config.toml
num_hidden_layers = 8
hidden_act = "cubed_relu"
routed_scale = 1.0
lr_router = 0.00169
beta1 = 0.95
train_tokens = 387200000
max_steps = 5053
Below are experts of layer 4 (counted from 0) of a mixture-of-experts language model. Rows are named router (the router's row for the expert), up (a neuron's input weights, with its number), down (a neuron's output weights, with its number) and show model dimensions 0-95. Each number is 500 + 50 x the weight over its row's rms, rounded and kept within 0 to 999. Numbers have three digits each.
Before each expert's rows: a language model's description of what the expert responds to. This comes from a sample of Wikipedia text that the model never trained on.

# expert 20
Description: Copulas and auxiliaries. Linking and auxiliary verbs and "as" in descriptive clauses: was, is, has been, became, "regarded as", "known for being".
router:491502536400542515498513424442502530547421441486527514502503446453491503430398447536437580506531543546462531525486515618500456554421622467523546500552539489491427591538446500446408482502495447525590467550505465492542507567481465496536403347484455489528446495505539566475475437500513432460
up1:546526502426515568458455503460521549508493477506488399525376570474427592526488470528479505548563517513423500518544419521463527463515433510472479415567512412564480515473482499455625514548486525517488521553499443551386562462480490478559528457432517484574530647497488548500556422432542462438
down1:477496509542421437569563426506494515525547508498454596573539483467466516446511474511412422451398496544510532551572530476480451565440486591491420442454487506448472445443446464505473561536575543482518450522480565551542475432438474541522407490591529462459528543599489532456378497538409503458
up2:547425525496480551406530460470519530463457522446507494444488482536548435497553498570486601470455584511498597530402437508471557413490460452478471461480445592510471491491439434514578422653566477559521575483577452473505539487531493524546581513522478571513555519425515539452506503463433567435
down2:471572588448484492402493562458486467492560569582494438480581510559532507507476560436500432425486553480534523593549541544465407348541502484527457515493461459512502500533555463639512512525468538471485475513396484455432527390487518517504494591465424523531550505426462471533481494535497552552

# expert 19
Description: Sports career nouns. Sports nouns such as team, season, club, player, career, League, Cup, especially infobox headings like "Youth career".
router:543494535520592566602523461348439487609464505449496498512474447488497512556495550513507599535433519359528519492482446433469502509546492472448519504492468552506457585525486398458533468560510455493569529503569477488502459547498453486481546412530525609515532468445514503581448563563413520462
up0:567481575426574472511607477554529578546439422421479591443542371571568500586518489491540501516439471527490581512539437436422496505546474445513577538482430573469516556556496485514461512450570486519551463472528505464543490538507497478550466457481521386543531556524558582510508530532429437514
down0:445547464455346431493447532490461444478526589576508510523496519370482541532529498523523503507518471519517544457475512546421395528417495572515352446478483503409562491454503465545542547523515508492497498462575480510444432460497489490504557525493448477399431523546579515522561527428447468587
up1:485474448457472586468572435465538497529437447522650495562437529536500530534564595552512536477542474510424550440482513414479518458499523499516548478462517515451469480595460545549393515569509439531497509593569512584612430607519524512465577488508521493584549498497461488545492594494504515463
down1:545592534521408498504357572452560489459562565506477517481503540558507477535481590507568548451557499493555469462635500483433487464542537405475469498532558480469404497389498519517412521538581482498531492533540598496550433491504531469486572524543458538447470451550456469456507487468599546468

# expert 18
Description: Surname middle pieces. Pieces inside personal names, mostly surnames, after a capital letter, such as Ber(b)ick, Gro(h), Tyl(er), Col(ab)ella.
router:537498582515565536595493533429494438490452450357522488487509583557562629466454463449441494493430529511509477523593453483553473484431511478535577552538462498403536503512421567557554474542549505484521391550470536501507540532489556473487569531474553558426492417430440488569498485486514548536
up0:521487569537500470528430430469489521542490463508535401508478404462524516453551508522441546421452482482438476503623519479512530433569460585550539538542553542539531513471424444519538547573580567479439496524423628642455576456456526472528477504475507535560535488477595468478543556514463462456
down0:416561596514482507525518464518542462469525489394617571543509512530520453591551537515475449438536513530397489502512538557391530458483449562466554498480543441451593495571513562532531505505464471356522518577441529523511518472553393520545482514569537470474405568493482433472475528539542509464
up1:481573449520507478565466572494432453465540544508485555505490489534506577477614526547502494487569497581446571540537590533517427430476528507397592509499457452523522430519426538569497556437554479467586552621507567529518482569447545498572527574488621498467503498583513462545458515553532529480
down1:484443504493427431522437487511419539479577520541450489455444429496518556460506467454462540517503528487472464456487523412505510471547566467480469449430448574349403520503582511436471599551474431504431499490509558518508488520464437477490514526485544418545481447504605496404522363545525439560

# expert 4
Description: Digits in tables. Numerals and digit pieces inside tables, score grids and numbered lists, such as matchday numbers, innings scores and statistics columns.
router:516502456413507480510590485397576466587484501458539481471586496550559543555391493506433508510463550533525594548502498473533430517528504503455593550557583506478565477538502536514532405586483441507478484608523495467438456576480467545438509459491529507501553413470441529619466544554488457426
up1:451466505501398414486544540550526528476451452489440471541503472471518469521512495368501459581435510507465533545459547454513562435530495506365585518457572526511491497494577556463526606484572537490429524519474508555570489588513565464519449451537381487604484503473516433520444530487405485442
down1:600491404426406506469499545427608517473595467433532488529529529558415532593387474562509572464496566566566442574519590466488521457523462455499414512515510502455550468542512540512527470481539439524452537544517450563489457548542502493463466466457421508452533441505530528518538444408512517413
up2:462428484408494513504507522531495547476411543585496551512491505437518461529449522528541506454540450486562593525547443567478437480558460478548461444515442471623529459468487488485545441614524428454463491564515541485506522569469477555475459480534448496496500451443572650522548440554436541363
down2:519497448382470475444431515557484547484506503495531436584495462424420460590495434550480517518489489540509503627533480446507532549585446453499488487513486412548600491485557503543551511565499503571516534489419459481501409413567505656406462507484455566459509499532517467442543545510507501564

# expert 2
Description: Prepositions after nouns. Prepositions and quantifiers linking a noun or verb to its complement, mostly of, to, with, for, e.g. "number of", "risks of", "about".
router:525582431479554488452514485442555468518426429484509574519476480511546560482507475506368508579408494528527571449526525510495462499475485388545491518522570540509511562521516435374486509467455528505580433579513564477510561608522505448453520412456493476551450476528485556448492522533364436553
up0:522475493451480461474538605520536555446464537422459521473600531475421530495536516503430568513416537507484638516406455480529569478423533575619572582517593502525493585471524474503538497538473531453561498487439563540481566498537557442445521508539484537459481467503466422445504492602482487571
down0:564458470402467466425487511467520455455490415545545473509573512537466531500523508576365495517421485524454519475450472524522567438423486605523485516470440499493554501486571553495598526452571464452570539446498441599434514453488419508569567462590482479511498528474562408485559474598476455509
up1:556496378514459513520579529468499442536487553496488655493554495503618432512504470389440521515537501540457561419582537517508447447550525513431498477483523463483511575415470421497429524415527554579522507507564574504533516481552420451472523462401500497472534531475398438485498465535470513488
down1:534462450510471503413614497537561444483466421556515577525507556581509457518400500542478566479490423604462504458556563539524489483476540538536454464477505388507466507497560464528466530409502486564491501480464494563508502455433444516478444575453457414482464541555506534499528441446517538318

# expert 30
Description: Plural and noun endings. Plural and noun endings plus common plural nouns, such as feel(ings), object(s), st(ages), songs, years, work.
router:515557457489608470592497523382541479448419437397481454524535474548500506524445481429491498580471473469465590474497540450471508464477493444532557534592492532462510603540501434480406511539474542491596507585508542463435552623539456411487531510524531568509488448525410568530529466464476506504
up0:435511559437498513565509528471500525508539511474559520476549505443433448365577588439594573516500589431514490542548527518427468468509595588555539464497452563459441499495483479467475558531390528534473595554543500543528496502494445489478450507495423481469483433556554571407499481548512569408
down0:546549499477433532462484530467594512608520496530581518502566546582538485604534529582482515525499559535511534484556364440477498490503534560404468491540484497438515446485523411478516488483452452457467595576411456445508571480420444473567577477609464455480555461537485508448529528462537570490
up1:464492543478568486572422503526473641454464428453479437492514446562546445574534426447512431522530596554484481482512521475473502561506490479592503521566539484391525540496496523503430545510554579546619500528452389525522537581526491458421547547463515585564519473525558531565485558502534551480
down1:546511512486475515411434466502454495481432536487545474544498421496504486482453445583528414509567491508550486450442374542420489443486440355496482510468452401509407539481521542506436559534459492410482601517605526545524497490564409514476471571455540424576520518527460534539504472448493444526

# expert 5
Description: Numbers and quantities. Numerals and number words in counts, measurements, statistics and tables, such as 150, three, million, 000, sixth, decimal digits.
router:540496517468483493497469564405552544532509502477540584460510435473581554553393486505338482531404508477468600499479527482408555521424506470489506508506543517497584549494453514457456456563427497469557524573526601410454507529484506495543531515491494510490557437459380514533472513565416467575
up1:520449568514602485481519514516497533414499537529472490508552520522552529483513480457440505577569602526524448617529511470443534485527441483568500479529457622440587520384559488524481487500469551515600525480472457551533471469451491506578558528435463483517504393599464611442465501488523412557
down1:515480554495475460479427450523457453531596502441473411536505502539449547614545488483455515420588484480551424573499476530560470568467487451546580488513556502499638536511600513474532493487460481589509506403486495473568478465516559546375605496442499507483474469534521489427459447581505444505
up2:474420429430428470508493520447553476538480498536442557494507494490462514420548587547401510498471498459499526516562530438456503491547445479553456383544548453419486535511499482508441473567485516433545488564460571538483469607463512601461495513479436409479464494494394490584555534584566421588
down2:508480456460470502489500428479525523420528430448502530540485385550467468512447559597484547453412444552491524439538551556542537482481437507539447440423565533534563454529513499527550418476483512447419595439508572480432501597444463515513481528577503515531486558583561436382456486488508395478

# expert 0
Description: Sports competition results. Sports results vocabulary and capitalized word starts in tables and medal records, such as Final, runners-up, win, defeat, Men's.
router:503508518520498518618516461378468479598505482505535473479511453498516543551468458537503630535483542381524606453510448378507474549483484519510543467506557514483499590520482502484503434580516433459519439569580467474521477525429460500389573510532493528457515493446503527594475574616467476503
up1:450458518501522515419475665532476453492422495473482484485390427510441508486513486544452525520451560479550535571603376425545502403511497548530515532446502509635394505492436501535503479523511421496436480551485452514559514469551475538469518510578539542470521495484506420512415511450456485440
down1:577447451515527484450372525467488541458411486489430468536569424532358520449463620418471426499512495476446391520535511640489468448509480497445546518574528486522529543501496474520428539501475445510466516519467546526489557569505563426496537500441484591477561561523526481489453557489510452543
up2:496525469534522577502513386474420464533514542531533478554479530473491595563480461470469528480554508514557478473575482567502563495488396504509475523394470494526459586569616584457553499546385433463498499555507481531511369434494593432461586513528507567500449523459446555497474548503503426519
down2:589437495540460537477507471383424562408563508584496489531426587495540455523503489589537491498470494409565515543497536528585569469481458558465467511468416486481454521487447522491533560542473451500525501574441408547514388458589555430560571522460536552500500402518559503546494465486559454469

# expert 27
Description: Scientific word pieces. Middle and ending pieces of Greek- or Latin-derived words, mostly scientific, such as hydro(gen), carboxyl(ic), Biophys(ics), virtu(os)o.
router:568485486540609474578443546448548440598506497451503598448532534510562526488521496432532490492475494487443539532498503489437456570542564483486492615520546512543572488533470482469506510537464442551500513569498497519461580612468554395440507456372477552564457421515529495582471581490410505549
up0:533502458564468560498513488490562501541568473449363508555553415527521486537520436498445487529463490511511626523469459516568525507459490451419435567436463478497542477470393504524531565521563602486590499534483481586461540515546429502455515529401580459562648531479431485494498521491527462519
down0:526466559551494500525502482448480468437507452491522493515496496515402402613456514537563340457489453500480457486506521500419523468556529492490464478587486455525516489503461515490513433533457586458462507501413498485547389544406416505421508436481344478469429425544551557561483539487535497475
up1:521511549428549523483513556521537608579513553556439525361508515532441500570516515451550627457488427474458470475587518468435487586497510479476523473564536518491568505460505515472555530494523475488493498574402543578466498468537430521457507536476651455550464513512503566495380542531452540543
down1:425542603532459467402497487512504515430529559546537483452520565470489478478479457540389479622534462407484500561522515488482526511450402547486439536524501503422491481442612496546501582438445530499505555477432405526470487529596514467527554456577553541549512627480551494483464559523480564492

# expert 29
Description: Determiners before nouns. Articles and possessive determiners starting noun phrases, mostly the and a, after prepositions: "in the", "to a", "their".
router:522491467449634577531487455518559385558436480494483471546528470483503548449494489565428551483429509457533499458484531428535567591448482544524474442517473402521539487465464501452479509541362466542528456516596606560504520558526475468426524487489543523594423519444508598486471508490413518531
up142:536488422468545458470509495542464439514366445576453500499471495513486551471431492526509579612577502477570585498532511524485577496530506465479552447470464461470574498461363486504528526552434463465524491533478542455409517499398475489457493493532447447493462564475391541552426482406496505382
down142:511443557461522538403473460600485530573447517543481517519610552517585512503566523546480562536492390549467418460563513434500554466458532419571501566547398449484465518529590539518418410466488502487559453456487522561506506475537566578510524499572490558539523547456508556473448551511399457487
up143:516608538609511501431447596480483450456515486554471483513410506531492456507495594510507487446469583456543524556579527500491601620451463540493527469478576516508499554444484499498449621520448457503557441456545467483514497471502565518408418509409525430503481520522520445584429522594501543539
down143:533518490399402510560500538433497498456580524481542578560481485554511455414454540442492481445556510518465389465471474563482598533507450464444536424432529432579457450483486499492472501554446434591388470583526479587514478444445456444501449493439459453503464550569502477524417435488525525541

# expert 8
Description: Institution name heads. Nouns naming institutions, places and offices, often capitalized in proper names: University, Court, District, government, village, Deputy, Security.
router:466491560402618545551506515452449536597478421483509472485457521514509517457520583511515481540439549461422452521482451526427527482493444477425550542566476487469526566486451479463406409613487458528495492573518520544564548599505493397575519482476594587524613492495472555486496503514439467512
up0:441554495488534487589516467503520556439472440522447503459547480540499506545437504570661559462489524533443529518495351462555547565509526520562539455556483511468429475439513540563488418493446536501582543487510437620474503552483500452419454430511462547525561512484470505472553552506401410533
down0:507564470503506476516463364525545554544500495544484421515514502463458487491446553565524428451535529495445461489480560522571513541471415460460525439472517519476491366484607483610462393456525415429543501516505434572574482594528483504523486441530488453434461524569539498491588501508500378485
up1:465383509508546452517545424400553495579452441460488472424475562480474412477539562392534536515489486551455472530476440406498512513493339569513535501462506510487439464562417514542444537563502418553569496469510507535561499531470501543611490528520519504477549505544522473499489585572454421473
down1:484537476490475426457599463500552402428494469476504507473610487536506465509455473456551486453600480603513510466493436496486564476494408522524511492457448433495511456508513517520432511547506539486538529518391524462604535501540503529473494489427415476560485455587574430463466455469621350470

# expert 9
Description: Table cell spaces. Blank space token opening a table cell or following a colon, usually just before a number, such as | 1124, | 24.
router:518505447405500592578516541466493462540505416394474522527473463444515571577443514413459521508437490382507542494526554472557475570451502529519583463569517423506531559467520554489499476485422447494484475468493604506434448629533494502579499457494546462520523483527433535553366484532543487545
up1:508500441477533533452493471499409551451522564432453535498402448458501579398441629484526569525538512590525506539564508469549525446579615421503451514559506556487492530549460497520449501483512503383539442494497467389407507517589556447520433462581532464531476476487560483518453474505518511466
down1:532441465545413460433488472505569502520530493493523542380468484467361444555473558556540544475535465530453467366488577516531544450514528484441463409473531595449518485512492455553426415477575523427431424544585518476473471548536456534483484542492536498499505603468507488582534495578509528454
up2:544441600471604508497400364465544497443535443489528438452539489522461531508485434568456516502494532444492545551579501457490444429534521546481599511504516477437556564555467497398471421561464429489556448539388493483465538534541474529490424501466595544495490463508460488487481521595426554522
down2:534474491472568480480504504593481474467492459446488609585501463489424427442557464544538552477428530487493495513538549486576492516514530538529545497494558451531576402435519509586518518428573502511515573505394462526508448425489515625546519480425455473475428428518573508490632473609525507484